Weights of a small mixture-of-experts language model, trained from scratch on English Wikipedia: 12 layers, a sigmoid router.
Below are experts of layer 7 (counted from 0) of a mixture-of-experts language model. Rows are named router (the router's row for the expert), gate (a neuron's input weights, with its number), up (a neuron's input weights, with its number) and show model dimensions 96-191. Each number is 128 + 24 x the weight over its row's rms, rounded and kept within 0 to 255. Numbers have three digits each.
After each expert's rows: a language model's description of what the expert responds to; "gets" lists some tokens that make up at least twice as much of what it gets as of all text. This comes from a sample of Wikipedia text that the model never trained on. Tokens count by the router's weight.

# expert 0
router:144145096132162125113139133130097149131139122157115114146119103105148109111145109155157128056102158104130141104072154086148130147063096137136105111147113082167129118110147113111156095121100160124113108132097162132086105165144104146143121134099141154132109129147141087131157132099129154103
gate0:132146124130144182156088132158142135118151148133090156153133162158100102139156125114145139147145097142130124114106148102134131076089154108120126160117129086124127100141144159143140126136129123156170114140119109146111141139123146153111098150067111129134175163111198125143117124125153145117
up0:120090126127128080099148149125118088144161118155153103094104131118110156123150152138155172127123104129095116111136146167122142153110099118148115177168119149151118149160103143128093104134136132117087131120101124133126090118156125072165137152130134147127140098080076142135171116118090142104
gate1:099177149136119129119106108125121114108159097134138125119141148157141139117135151110130118146100188156139124151098111089110124097096132126119156143129136162149119162084133160131131147152111113189150108171119160142085093072154077137121083145148118104122125123138130187131105166112111126151
up1:142122129115130089119180127116098082157119084125111140123111097148112099122102147131083141125107100090133150114146147165155166154137125116128147122135148095109087126154096106132115146133113112131161154144125101108153164159134136169130128146111093073112092122119153114118142130093194112113
gate2:133154139105089124097158134137169146130122157134121178154109118101127131118130122127100102124140124114141130088124137141135122139132127113108117138119120089105113135124134092131147079113090124110120089155092124128110124123134131165151127156134109050103148153133134132124106099107128177105
up2:119157120062067138117169131131095119144157105134121130139130113112119129110109144132153149138140150142120113124097147095139189111121117119100107173115111128099151130114166132136122132182147132130112102123190136142140143118125179117115120130125122137153131147104151111125121106135162110118
gate3:132137143160100137117126134132078129101132081084168096139128151127146128113142137109150147112149157125146146131129121139116138101095083139119142137113082086140150157082191136145165071134130116147094104115123141152135092126122180161151137118144121129126104087133135136141122161089154103127
up3:140109118139156121090111085166130144130150108134145128115153122123148132125144105145144180180158146090129118134129121137065120108120150112145082132117116121125149113074167140126185067102143131121123157117165140142159118109127140160155139119101144120105144119146190154083086134133131146134
gate4:164153074145132162088118165174168152156112169110134148111115111157150142118165134130119092077055138118143116147104152140134122156126109110130167132147111104140148159130084118131182139109149104131117149145129163103121089104130110130130135129108141153135119137136130125164131142107143184152
up4:107079112145127159074082182149136094092118116132155117170123128101122149173168138115146144138088100112141113142128144105117110112112121142148140128091134138105094159169126125078140107120089146128114102145137126121127136165141125160115144121142151112117157141124111172136101109094180137124
Word-internal pieces, especially with g, such as g, ig, og, ug, un, reg, dec, in words like segments, inaugurated, ego.
gets: "g", "ig", " g", " G", "og", " un"

# expert 1
router:158116122149146101109149141092120136187159134126101105177120108134139151117132102149138118120129149125134174144129144088138124137130127119139159118157071124137138172142126149135144100064107164128157136107124159131130142145115108128148137180116123176106092106123140152120161096121128141118
gate0:162098145128137154132099090135152144101143150123161127114124135125155117135110092137112140101113077098111124144138123101099106130134175128166170141136107143160129154109093118117121145099110154096126121124171163131115146145128158088117128143139138176119181183107164128158118109113164123142
up0:121098151092110114149126131122124147093140112116126122133128088123095124082122173099139119146133164136091119132120125117136124140114110087108114087083140133119170134141150109151132136145142091151121150122095126129124160105117073188162096107113132096135097130137093091120131181138126108153
gate1:110153113122095116119112145148084106120154126118090138136156139162140145164140116122160112143116108102115133178124149115132078150120116183147098112164097112147130147138114130139122111116151123161099115115096114130110138093108126095082154117119124141116146156092147133126159103114130077088
up1:108168183127138105114158132154113119128111095143100154156136125121135134153107158098170126141110143082098118094126139156074121109187141110133101172097093138111162149134157124114089152133119145156142125134156140159116159131123140148139128097142107140105139111125157085153158114141139136133
gate2:118161099128162105066136098133105157114126115131126109176144113128131120124105128063149103140136124121136122155117111082105109135088148146135133154101130092167135155125092103150089130140145130126136101060080126103146142142096112132139118136165176121171153119144129145130117083117148115130
up2:119101147178161097098110154126106100119119109115121113079117155168137122128139180141138161126106132152113132133136163111162136120159137114083101155129098117176114132121113158145094148126119122130147134168160131136127104126081161140131147134148157131109115122138141129143124144085105175140
gate3:124136109102123112150090165146119124177125141108133140092094111085136143050121114084158144111116103166132115157123131103085101117127136111116095095140092093144124131112145104081144148146108152119105130102205156142132119143120149093096084131139131104136132139110099150117097150184126088150
up3:106176118115143140135156151148137120130122104151135158128165120152113077142130151134127081145134127125131134137154111142169147100102131149143106184094147119118108120125121108084101118159084148165139110102100129153157158132120133096195186164108107098087101150151090099081139129115106120101
gate4:127125168127107109154123113135151067112145137146097093120119085134158141135134131161146091129162148154159129164143099115138127077165103127115117165117134114124090141099162130164111090107142138152085131110087097090141152135100114125158159145120123122127125127135128108140143113126119108122
up4:167131127154158106148075117113101124139126083084116099137103136121124074099121129160094146160128126110121071116104183119128137125122140164145153127124132126128113135100107177105116104097123139118168131117112158103104161126129108123125099133111103128125098086114168111147133163105116159137
Word-internal pieces like ac, op, ess, ent, ec and hyphens inside names, as in develop, economy, Jean-Jacques, Stratford-Upon.
gets: "-", "ac", "ent", "op", "ri", "ess"

# expert 22
router:135121096123166194085146140109141120147146115152122089171148138116131144104097117112146153071164152116134125114095114121151118109110162154108090151102144149140121162118117110170156111108110146093107108142122166123072104156150107143157150182110163143127085173152142129121134103085126175092
gate0:103141131129146106122106116148149122117146086146119130144126121113162136179168133148132162098106140130108125140124099160154136130146132104116158092139113132115106155099072113148135145152097126108110131166113142096107143126126117102120141142156163205128118155194100117135092119159054129119
up0:127143136116128124130157110098108122105147108100116119114106104120107122133132086109134115166143117159082071110127116120127153139142068105132099103097146137124087157156169121095117146132135130114106148136134135114109145161126101130102140155161121121147141134128108162156104135114126130137
gate1:148139122122163117104108142132171131100121166163124117177141115151087133116150122109147125108144175166161125152101091143124116137084147157134143177135116141167099150117150143114132111170157111094135132113089169145087113165172115134101124115096104163096125102103121132140098070126105098122
up1:122158167187127098108096094103169159131093125131131122113069070157124085141088120132093133107164137130163112105175126112109131133150102115108110144118143151146087090141152116123137111101134099095103116141158151088115142129121140108180135162123102145121160118085147131124136126142128100123
gate2:130163141124130106093108155107160142136133116138125121152125097137152117119105161088157162125149157078113123116131110146132115080107141163096135117089120135131131161131098140158148135128118170098167111118129135114142145132152112154088110165115146147134107158138126138145122114143151167131
up2:116118126129126098131115121114169148158118117120125147158136137111161102140137093101145108126148144119155086130144176134097125123154117148163085119123132125097130109120153150167155136124112122117096118112171109137125120106160128185111160110083144137101102120171105112123101144095118131149
gate3:137161138126139147129170113113097157147153142106099126143195145172104122123130122151144103096145094097124167099165148113109100113153159129138125159086123143183127126118087121131133113193145109104164099116153149132103119122153105104170127085126135132118127100136155164131112117116125115128
up3:135109132118137110118132139154107098140169120149127128114120117069163073156118131088124114145113165143142139135167133158136129128164144105102131106170128136105133129161116154140110168148118101135130131139104138127115096145124125155170136138089085059151107159147172137100132121152153121121
gate4:112152156164137135090096135148171157168108138109111076157095130129140092119096145110136129150159093109141119106107114109102148133134127107130115122153134120136094128159108103137167116131099135165134121110147139155076109150130124105175146151081118105140111122143113172093161151100133138124
up4:137138115137164122133141161148102136108139100119152182139152106146126143114131153113133123151136162128102130084177125147127075129139134181132141143147103120143139136129135157143162171129116126130128152113131093148115140131141116124101127100119130134143124139100202076097165094113114132190
Pieces containing m, such as m, im, am, em, um, and re or com starts, as in swimming, panoramic, preliminary, pm.
gets: "m", "im", "am", " M", "em", " m"

# expert 8
router:166140096134165136095116140135113115141125104160138113127119131109135097110106144133130092115139164142122136077077134089162167119137112142119134127177083128131131116160137080106139130146134144101123130132147137104114118199108087129169140147154154148129118110149090124143112081120143157139
gate0:131133149135133138104099118106126115144113160104164144134148100111162142133129157121113129148134139135128143085204129100135127105131134129161088126144133101121185131142184085150097096177106101116108120144159124094132101134116055130095104118111119153118104101137146103090110142113108146153
up0:176158103097111130127110121141110159116092145122132127134160080129149173111116137108121124139134108119109092163120141107139143152118143144155173145092143119086111122118127120131116132155150140143135104126173112147111128140101105121118169166081129100206099142099153113126139127096140120160
gate1:161137104139155100130084137144147138123104102147130130090147163116154130116111157104093107125121126154161117139115064097158138126109122094128076111111091121115118120153088161155178122146133103129114113168120115142109104148109095139072108136125141099134122114116084150130143087137101113131
up1:166117144104121108156088122137130139099138097098101145110152150098107102151152178110119089127132167161163090123110172133092127136113139104126089135109160128121130131152131148127142097134151076155113100147091098148116081104102101148149133165143112091120106158123073161128130085145138146146
gate2:143128092122143139120152107115081107137107106129096132164121139138134095098128094121127123142138126175132127119134141119096095050097111135165091123138154140126098142155063092116162156128126128124130120161126153108070129109119160104168115143171161174112165134107126142135118175094127129139
up2:131121143108125125135133144141143095105158149132163111111112092124116126122152163156123144158112121123098124150089128108155132175162126118098139168151082103112091118104173084101096106138172110093115125123114082144186094169108141139094129130103113121135118135127128130131127137153142126133
gate3:150117127099154130106131103140134127118154151139122167161120105121131170128135143124151151082130161147096128094137127157075118154132157116119138101133125085148098142102117132134158140183152136158146113132177119105162086104119084122164187125145138146152130157133125183124118095161107094154
up3:117147148168130141138122085119084162148133151126119113148108105150103156180157128125156137125150110112130119126103134078127137100109085129085158170091132110141111089161118137157162156095158119156119129111136170100122118103091154133133151132119115113112142127118132159085116117112116115115
gate4:133108142105086140100109156110121131122142140202131120122103123120099087126121115135104122129193156117162193099125110129108113086137126107126172120150149098111152103137100094145128110143122121120090141167121090101111107163126105145136095106116119127148145105115127183087128121163138125097
up4:107099077114140106137126141173150125101145139130104139156118091145116125135130157101056127169143116134126126139091150093186122098110124172142100101150151156147079181144144124120102131098095115138119131121102159112167115123120131133135090162083175122124094120160128139154148124147126169157
Lone capital letters in abbreviations, initials, acronyms, coordinates and headings, such as C.S.A., R. albolater, °S, (NCL).
gets: "A", " T", "S", " A", " S", "C"

# expert 19
router:128132096134144115095117121114089130120175100165129144168094139114133109078101099172148135118124144152093098104097171057123117149114144128098151155135109103143129132119119115131139121105113139126120107105151124102121086161089121144147135120142140147132109167129123121118139101076122132109
gate0:075109085120165146108113137105110163133159141100153174134115134125155119104174135140128126144147145157114124113121139098128148097097104151124199098101109098132145148165123103146146146116109119169118137100109095137112148133146111087126099110115129132087102132121113158106076110141134145158
up0:122126131143136151158130105112147154097145105107123165141115144154144131147119151135169141104129129145127144154090143142120094105095108099057124208123107107120109129117118144134122077062131108136106079141079149120086112132126102084152154149110145102096129131120144130157145152121121141150
gate1:164194140148088120086175135120117112099163121134131151126089126145086094096149059136125113159171111115116109130129115104101147120084114137157169130115124116142169124136134136163134130143097137096141125152173129070134152116128128173159180116112107177112096157114164146093132118100134148084
up1:097160129127111133124145133088122119082116124176154128150122123123171171139118112106116149141131131121118129132111126081157106132143147161135163125143126123115207111126138153073106136154142126137118112130129131111164092107128118099073141119152120106125112121176135123103142178119162101122
gate2:126161148119171131160131090104169114138156152107097138111179117118127123148123124141112103171120099090140093136111164095104196114093116108115141140128124106119075146088149107162136136150119151145153134137154156126150159116129098135138164111124142131173123118117142129172153160083125189082
up2:154103132100130120102107101145149127102086120127139117105110109092190172124123135146117156147089131169139131131103128147126107139150101108168075121093106132116161108120125159168131127122128125135093148090127130131108119137159123130109130141093101167085183146134122149107156162151124084150
gate3:125129107112136150163142114142132146102150103134153124120143170127103112116180149126127097131130108144145124142136129121115129107140141107098122134190126124095145134154092143134148086160196131120093130078130102133143148156095102131125172145108161131155110074124112125097122110112134193141
up3:106103124118117118133092155114122106148093132108114144160131143120094117184136124168101082147143139104173146129127152137119126128114164147131118137123113117102140135094174189134142150156064113086154133114076142124159129133146142102152156130087113131107136153165132128132075105151091107105
gate4:131124108171119131130085138099132151131204106125134151148098139100135109108101116114072152123156143119153145122088156131092101132131136149152147138127114137175145115131119151145100180105143143154099149134107156095117073122157128125139139115125106119099163138138183120115112089104115168174
up4:124073165061125130140177123193112152110077111083126106088135126143113144131159097136170136102101135112108100097164092113098130129068139137122103122147110105108109136132126128171157141135131145096132102138137115097107150114114128146106121144110162123146137116143150104122123121148130114099
Word-ending pieces like os, it, le, as, us in names and words, plus table pipes and semicolons, as in Andronikos, philosophy, parallel.
gets: "it", "os", "le", " |", "as", ";"

# expert 30
router:156130097148143134107116082105122113129151112172132117141153099120142100044112133135111116093149131176125120130115135086169120127116095165132121113112107146136127187125157140169157146132103134113154139145108135154099107186128101149109116158165141155114097131155121089153083105107153124092
gate0:121124148134126136093166105088125098098152118111165113118168189128106068145116172135127149117086183169080126139107144133081166137139118156115095122140092129136137157134149144100158123092132149145134147102148121102116120139165147148145123128139091112135159140124081127145141160171153103141
up0:146111110119140129138081134138133125175095113111094118148118115142137166164097112157163113093153105105147130136111144158133122109145116134151123138137126102151079144127120153137083116152126110101137111169134152106135146161125153128127118158099130134117115126151119131143109149102161194149
gate1:132095130157131120146082131099146076152132097145120131124141105124174102112131157127122167128138137184125106154115145155111135130120118145139113129108113097109109180137168145154101125089146085070120126142082158100109103144154120157140129168127142151128143098117098114101159121146135144121
up1:101122133109110143132114119136152133130131143177087134151133075135176143142120106134124115108101120118137110163141066112123115134165123177126101184182158093124123177119131158104113154095136113142169145133085097128101085096142123135117102155096158174149114146123128102112130129124130129101
gate2:123107100132113154138095141120112123083138147164156144137121107090155092128107126140134097138153103147124135116129105111150134148128139112089150122174148141141130145135139110142105123148109118081127152171133167167133148122150127109137116162190095118177137103079120139147157131166122113142
up2:120096119103143127118110135093104149103152119107124138139130138095148127110133099148115110127141111158147153128155098085142082123137124080112139120108122098147151136101126121142132095167118118105153124159119127187127161137164097143110108151130081109171162151086079099173139150171139116104
gate3:154141155115101118139122149135104104115157160120148142161099114165089137146106134133164142137127146098099128128123109148097114089145155149105119145127113113114115146137147171115126152126117150115133070125157118134134117126111145121107139071082173174107102152119133155102154093168114141095
up3:116143136102118170155102160140129091118088162105122114136085156164109160118088111116150121136126156115109104103127128139113135104131167119102126134129112116115122144109127170124118168121149189163175113121184126152155115108110147160116137085098136157081163166123145163134129084146104134057
gate4:103094122127117077132134156129125150106133104124105116146113102121111101100179113116139156146118111144093112152106073094165088121122136141117158145153134133111161148195180077143119121092135075122128142081118163139137104133081104170090100135093128135143124122142136109142143141122133119142
up4:132098133098101114144153129136141144105160112132119131138117117132081110110094087124153153141159142141096175178119115074165126116158093116114141131146145140156096170131118132134124151099130060115147137137099162199165101130098076143104123111128096108161124141131176136126107130135122109119
Table cell pipes, list-item hyphens, colons, semicolons and slashes in Wikipedia tables, taxonomy boxes and infobox lists.
gets: " |", "-", "|", ":", ";", " /"

# expert 2
router:154128110132149120113130097111076115176120119129125143122077123102140091147158141176128133114130170191090108110067137115159118152124145142130118126167105158160144142165119094123140126136102159126121135133158146131114131115141107149133143145138141154121139125153099109184100075116139147110
gate0:150163121073093150053135108133117168137148130170114163121131116108108106164135168114062120115145140146110076139148106145173118157110134106100133141116134154134153119137151137130115119125095088138093106161173128116093127130133109096118123135137102134103140151156191148155122100129121123115
up0:143140157149133144135137132126117136169113137101167124114150139153144126085121092137125151112118153126114168134118135140117156140116129073134120169133112095145144111153139140106126104124147114094109111121175199128142139141113123133112107120136129148143151123121142150086080126098124141143
gate1:144186092170156092132109099176125131134130113083122128132146149118106102115096147134139134150126141154125124141119138147137142173107139135110142152104185108090150151126160108075128188123122113171133080116145156126128143105070097136142149129115173145182120180099156130137151150119117091118
up1:125151148124139124155104093160147113091131107122118137133140111109110134111111150162128159162153183164140100127135131116120160170111142073130181132118148135109160115140170141117099127110152155141145135128153169139163145131135123144179133188142143121097129148079166145135110147097120145145
gate2:126150130130144150133152101174076147142107074164158127124137138128115152129077127134152094080136108129132167133140139126099107181138124098127079086074144143157128148139133136157155164162128137116101137103127137120093098132171119123109102152145149123161130100150129129146130121163151136108
up2:161105101176112110139121152142123139109153078141121140128076128122126160113160143156161154107142144112127147062125105181112116131148108125116120115109117153126096114125118156153095169105141142144194160087110143163117146152092106111118129152128106095144171082121105159111118087115172119108
gate3:158101112119092114113099089107122140116129128135149109092162117082153124134072137087121140145129154158153108146119155125123131103117146130134141121169088119126135162144102157113160112164131105078122125103115119119071126111094107160142136137123104126113097161105135073153121155116142083095
up3:149126085121105123114114177143091157140092131171131134114131134123114183139143153116098120130132160098153128127116135134096086116137112114150105153150138146119149162120069117155120130131112128097121132121137106100120094142074135108095166106140092130165123169127117148121140126163150144166
gate4:164133149153145154172088102139101100146120176121120110117102124102161153136124127145158141101133122154137117106136115107153160143148126150139112170147146095101134143118106131097139160127114091127107158133126127060130140117134087132121107167118150139135106104168105153112107094111111095136
up4:105144165128135123177137081107113104122167165112171145073120123129119150149142109103108152136128130168111092141135147100150107164131150146135084134157139160162160126148112132131112132096104148154113121122144101125144133102139115148146143178125140128124140130115112136123116145109119121156
Word-internal pieces with d, t or z, often in foreign names, such as Vene-z-uela, Zel-d-a, Goepper-t, R-et-ained.
gets: " D", "t", "et", "d", "z", " d"

# expert 20
router:139109097125145165093113115112109112166158156127170123149140072145158156115161100160155126061149138163125110072123120083172100147083106145105136172144114089145132165120162077089116119105101145145126140135160127123127101133136114127143149121130166122093137135155115116143136093117089121099
gate0:152139087130131187124132128122107151172095125117110109156133112081067152122142104135092112102122108122155151120126131111116139129148110133137164156117091138148132124113134126146106123057099151166155124106158134152167118124131173128155152125119150136104107087147146122136152105136074112115
up0:138115129121131148097122104098134159164091107153129146142132178140114126145128119114113114071138125113143107115145153134109120124117095127115151150137093126123165124153126106119085094087093127108118130100134134157161105095160131154142101105147101119128179125112158136136145143155057123150
gate1:131104118140142111152121115106110101134102125155192161127169164122116121168095126147148151179170159131132158096081137083140092170129134128132152112146176092103082197087123143122105121083095132136167146149103136114130123126144138150147101083106125126132136102135128114139148129108145115158
up1:097136135112138135134125154164142113168109154140097153137117121093144111161145097140126127151134103100156160132133132125093122105139143143114127131132121145118105074143098123145131161163137121138114102108144114126095157143175186123111136101109109134139106124119162194113110066104133183136
gate2:124153127102139130126118100120168156160070107132159117175127160120108118131129118135107127111161118134152156135139144093140174137067110140130141160160112094141115126169135099097152140146149131098112079139155120143103132087152123114098131140081163147104116160134146139142151160124128105133
up2:120113124140112130145142160138186178123176109173067133139132128138148146132127136115131132133107159111100128123117109162133086114158148136133106121112102168108126165116113088165088167146128128136140184096095100115118122185142082105157111107134099123144081111167125126138137140163124164113
gate3:131110146102158155095122173103140155133139145092167186105084107118107153143125112146119104085125135115148124141136106114085094130125146118159145125118141130127114161111156135088107124131115083116161149179136126100109169104188119120157127137116131179099169149157143126130115130160129124130
up3:114176153120135109117165128165096113146158068139130157124146088121120127149158180126108105124114114102115124139138152092158130077119131133125152156144093098128109089120159102124116144124103092152087141130076132177139134107126167137123123123121097120131109148086119155121170180110150125145
gate4:104119119179162123120117115105100115109109143101146098124081098101124112157131127150097133116148177147123124119109107093125088098061100119069117110091147125155118146148155120113145080127158147086108077095160102113132132134129082142164130118125134157116136118125157109106124105128143139151
up4:086091160133133068157128099170104121119103142145131099142074105129139125154124125146123092137161169182129107126118091090143121124078118111094119070109109134145106137138134104119140107109143083105126121124138117093159139146140116145134116148113136152143124130156143117128126124161189143108
Commas, "and", and auxiliaries like was, is, are, has, often after "which" or a subject noun.
gets: ",", " and", " was", " is", " were", "ly"

# expert 18
router:160105140116142122087114130127135138193178138101160114160162152104144106102118167118122093097101143158135155109098147111139099151088125097120100103166099109149138124148116105142109114136111128148113102160128131119101096140132102125150142163124146172117116123144104117145125089093096118076
gate0:104124102137121126111157108129150102132132138169112160131152142094149167076110132100126151128167129094152125123142095153116133141106113141129100159136089117117138076150093129117108091155139154130108136135099113089159087097126179119140139118094123150105099120143090118113124125110126073097
up0:143123085091106121138107148124108159111152126139126123141109118106135191145149136138136087129118148111152144140139132106112103169111122107147124193106126161121146079089133095139109146146135124134093122087126125126133139095091184109109090140167101141136138133138138132133159106164145113135
gate1:149088120162160114124117125126128107197174171134132150157101100143154138091106137067161078117159127163128107125133131134089083151110137117134126131124140126116121120130105154128119158124130099114081122151109102111142126139108110118191077146143114133115107138146158102120102158162103129130
up1:184117117136156142095120119164140128127097128100146117174142108137144126143104076170134118109145142136140134126184132138116117132102138169140112136111136160116164127112114094098134133116130146107155091085174060154126105117105162098115144151141135126141143127133111137136155136151122148212
gate2:143123125098126113145132148126132116155121130103127107131186143129137080110103173130124117078139120143113154088175125113125134132156115103125132131143130129175093165168143145141151137148100092162160145159105094148160128143149108139090135177124165121131112145128065175115140118118133126105
up2:080125157125157140147159083114161120122140095162099153136145138141111125113151103097125071114138139151135151148143140123136097156119094152133140132106129126154095092099116106114117089128129112215131133124112120139126131141122135132157156119150144081104127131157154163140121133139138106107
gate3:121120115124105147156138169088146096135184126176148075141149132129116137093154107163146104127064123137123141140117139177129122158128096133172104157136146122123141141200133108097086137140113118118086109123079109095117127130142076138141134124118166137134119160113130154157116099095097113101
up3:150127090118174172110165086121159086102127122153113142093107160137155078143093156136134173127093115125107173097139103162147127094143115135137139129091162058113143113146160173164162147132116113101142112136141117132139090139140151130088103110127136119149119162104161120107116110121159153158
gate4:117135143096149170131144088108120076126124149152129094183155131096105132125166136156115176118136130118116139142141106100047123116161148126115112112153116144102135134160121129154152130119136119156124123147078150133117099107134113103111086144126164106171131130105171151104119119152118129146
up4:158137134106120079108153121164127173156166142119148129089092123171130173157145116110110127126117142166130096140129081151127142135095141138146138147129113164190091109132146160081088167157166134132154114110123143128107122125096085138103121138175136136092127102111126126144117167122140170106
Plural and s-containing endings closing a word, such as s, es, ers, is, ours, in camps, bombs, acts, duties.
gets: "s", "is", "es", "ers", "us", "our"

# expert 15
router:152092108153123155092120152093121102128148103144124111134129101134130159083137136118122151082132141161113095107069112128152118137097143113127140146134120147146135139191133109116156133128087175147132097115155156111111096162130108115132152144157129138130088130174098113175169124102155131090
gate0:064135152144127120124162191150129106109132166112132093130107131116121115123137120153149108095160129168103143187075095109108093110136068112136128121115121103124142139118136154109158121149104139152139150117155133144140103111117126139108115090127113136110135086125120069118175094178091134157
up0:148139117166118108110131169161160119140127170109124120126079109182129112105133138122135141076144138139101158163098138122113149099142126119080142166135125122109146141160155167077117123118109158100133113081132126121128111099095117130104118122119124143133120116151107088127154121176077140122
gate1:124103159106099124130144129134143156119129135114153119141152132084121104091160175114163156146136153143110103116112111164167174155114150141144122111143071144111171163121106165092143120097117136123165111115116134129130119098113077108103149164114128133111128153155110132111153098122136169137
up1:128079124140078160163106126141158173158137119131097127148156142098122145084169142116140138144115110145117138057102120142181111195139147112152146118160111123160132155141119152119141120094137064114121094115137122131112140101140123126116138091144142118136116147158087131111120141097136128108
gate2:120169111128166106126125106113175163117109128070143087139140148169117147121113090099171165121108151146127135140117134123167114074144151149172136169138145109131078086144125084176088105112147105117122115111151119099114082092127128168066082112124144091109110110127116124175110092154144164128
up2:157148155148137089169096094130114122134129145139138127188152138109137182148114141126128163149171165124142094119165144144132127061127129107118108168160100117102112131101102107140130116133149105119169080147148113098115118122105170171104108157133126113129128131132093144110086099149120145147
gate3:123131096115119123095132140180111134166128083114162119160112132108137112135122112103104162115122106179112112066136101137127143143100101100106145137112092091138140106144128102170154137116117104131144134118132094129142100137070131139119147131133107115087174129144100112115151101103128136125
up3:116129125097105102154170080124140146113127149183119117145159145140126162104074117094099123114105112151138134136105117137099127126139134127094139136106133104094128139124157086105069174138142153164129158150158162134136144120122101109138062115116124180169145120105186132152112114123115136131
gate4:080111132150130137109117159131116138149153119155097115107111139169128118141129146120103140171144102118165127118141099119135127080107115090129119115144110130093117135096122108148119130172138147128096137150131095107130110128105116193122148105099126148101144118101142109089149100149132113090
up4:151124123126119104136134117065141094097156134138191094117112134120129121114151135117145099134094124130141099165149153144087148154118130093077110144138104111124159122142134163107107172174135114163112168107111109158164143160141100105121113171141131089122115126169086172131127128139125133129
A single initial consonant split off a lowercase word after the, a, and or of, such as h in hurricane, m in makeup, t in times.
gets: " f", " s", " H", "h", " t", " m"

# expert 9
router:140133101192116116080119149103106128144169102128146141150138142123136083110127122108117139078138121099093106125128116086152137167142109151130083133114125112146150153140182130109159153107102130131155092149146137135130140120120140137161153146128122130085129106169109150179109093121093145096
gate0:139127093127109126116116135101138156144086139137149129123135150144133108163101110163125152090090139111072126107120125106147109083130162137113130154124146141114175122154123130147159121109109151188121123136168159179153111136129118148135147088142148140131145151099105155091085116138119105143
up0:164148149155119134106153120113149111114121143067130154111094161151130100155117094109120158171149147148117148123136129132140115112149131128097153118127130129121142129134128138156151116149103139094079142094118143122140136112087112108121127139131173153125095180127169176144180169070124142150
gate1:097151134127099126157108135098154126135149119130135089151165132119156111150091109113152164114113154126067096123149093139168155112098126153081160136099119097120120090141144137101117120133084093157127094179131121126133114143119106128089164142159111142093172123107151131104137126134094111131
up1:126086151094150168160080135105081147157173126094144121110115126135077102112095113148132124107110130121097113159151113125125157096102096164086098108112135120086103115146160153188125131107093111134127152138152145162110136143114122148123135159150134145129136158117125124136130131163142111138
gate2:102112161146120123119105149069114106105131119110152122141114145124135092092094147179112132087134127098120145153127124107125144119115143135112194111102099150107140099133150118175140178125132097149130134114139153174130119131165081104099173153153097141091128161127159154134141114166138128144
up2:115116145126155096159124110081122139162145136134086087115097156151120108141140097133146084134124140178191093077134097118163142144090158112122146090139139126118134134129112086151124120094129133148128164135113142123149143116139138105133135121153139091137108105156113164120156144091164159161
gate3:107115108108077125120112125156126124139136139109140133175129127144095151136149106127128140087119175079145131136177137153097149122174122117138127156154124132116114134131145079150144102085137112175141156146151135191131112128148132136108111127142160155108104140141093116165075149128075122156
up3:159077110139154122125079140112081143139132125161095122151153097140108096134119148107140092135079116136164154109145105111150157112131143084163131121109136127100123098119103168111094131121144151126114137114140144103117112172108176134145131172108081122091110145107153175114154122119127177137
gate4:137136077141117107070084126154110160141106111102124102142144095141166137134151142096187137140128142118115069099129108120128124168085151149098131095134155108176154122140104131123140092111152121115172167126178155145140126114097129143132121152157086154094130125160102131109090141122111128096
up4:110166148130085079154165137142103095155126142134097158130137137117103160106116124123112103128104073150097140157131121133104090107143130120145124112104133129128099108143116107162117140125130122107082109142100130065130148128135123084154119137109125112121099161109147094116132093144134153126
Final vowel pieces of proper names and foreign words, such as a, o, ia, er, ra, ina, often before a comma, line break or table bar.
gets: "a", "er", "o", "e", "ia", "ra"

# expert 25
router:128152126140155125083150112114109120120130128125125134148153093107130134086129126106150138092142108137128112097119147101184132145141170115083138151138105097165133125154128118091126135115140143090108155134110148118119128130152121144147163153114139151143136122228095114143133098117148162119
gate0:132107165129110118124161095149116116079132113132108123095161087134144082137128118156090166157121117137163097116097100092121123092122105116133073075138135125129114131145130156095116107140120115158121137115130107171132122150197109126112118143128115154121135128156125085135103128138165156115
up0:126145108144097164137112170109142126146177114163111120137114153109136166084105142092148122103123113109094151143162147148150110143145094139119181188146125083124158110090157117135110152135127098165131146132111144076151114113109118142126141143158139091087118153113152120085139147144116098158
gate1:109086134165148137173145154129116141143107125142136099153149156110124153119089155082130171150141123141121108095089162148118110124134127114131080109163128073136137119151097156130136092106156175159095142137129108159129090159109116099134118120147144127117140148153106129135121101076130122121
up1:151130111115094097188106107097116130137122128146161147141149145110136098147109139127104125115143102123124142106083170130094122148126123182135109163136116155142150134135136154120154119108122121142082128148157075156160099085144103159147131127092103106161084132127129096146134119123109120119
gate2:137125173134119106118155122107114124136121138158148066090103115126138131139161128100163119123151124129129177134168073101100138090157131164118129103122138151085155129145138149142162119137135154085110096124140170140140113105128128134177139146163132101111151125131169119144100126142119103116
up2:140115159138167129145164123127122121149126109126131115120098132130193112087152149106161113100107125125153115120124117108147151132163181137168111100158127148125145164121119165120172168122134105122105130105102163168164141145157131155187143123147145132122119126089138099115102107116125130120
gate3:063145146116132101098123102125069145156127114132149130106118107129157141133111145099136149124113120070105159129120176178105094183115125117126140121114147096144138146138168124076120132166103132140156124099137169114128132149183106104135113132125119141154111160109138139102119129094141085146
up3:113163085139122127122161107089111121180145106126135145158165170107125149141131079143105119156160135144113162121132158128141104139120120135121116150111160117170172073140124092129111162186152151120126104102149111150118147126170147097173101101110103118157129135134105103112128128145124110120
gate4:117163138096141094100144133147140119127125147115129117129102138105112133148147125124156186130157123177160103097154083142135069150144149139135148114119138134138165122120111147106133126084152125113085100145119124156102170136135114126074106172124165136126125124135136136160129149160145118097
up4:103151119127105126164154140112139099136111098093118125123184095071080133134153134145147128153101127139147129103107158104134132093114134125139099132136130132145116074066119102097128105140092152138137098103155113136160133139162147118117120089134098173149154139137113111169110157064114144121
Single capital letters opening proper nouns after a space, pipe or hyphen, as in Pensacola, Pearl Harbor, BJP, plus p in purpose.
gets: "i", " B", " P", " C", " M", " R"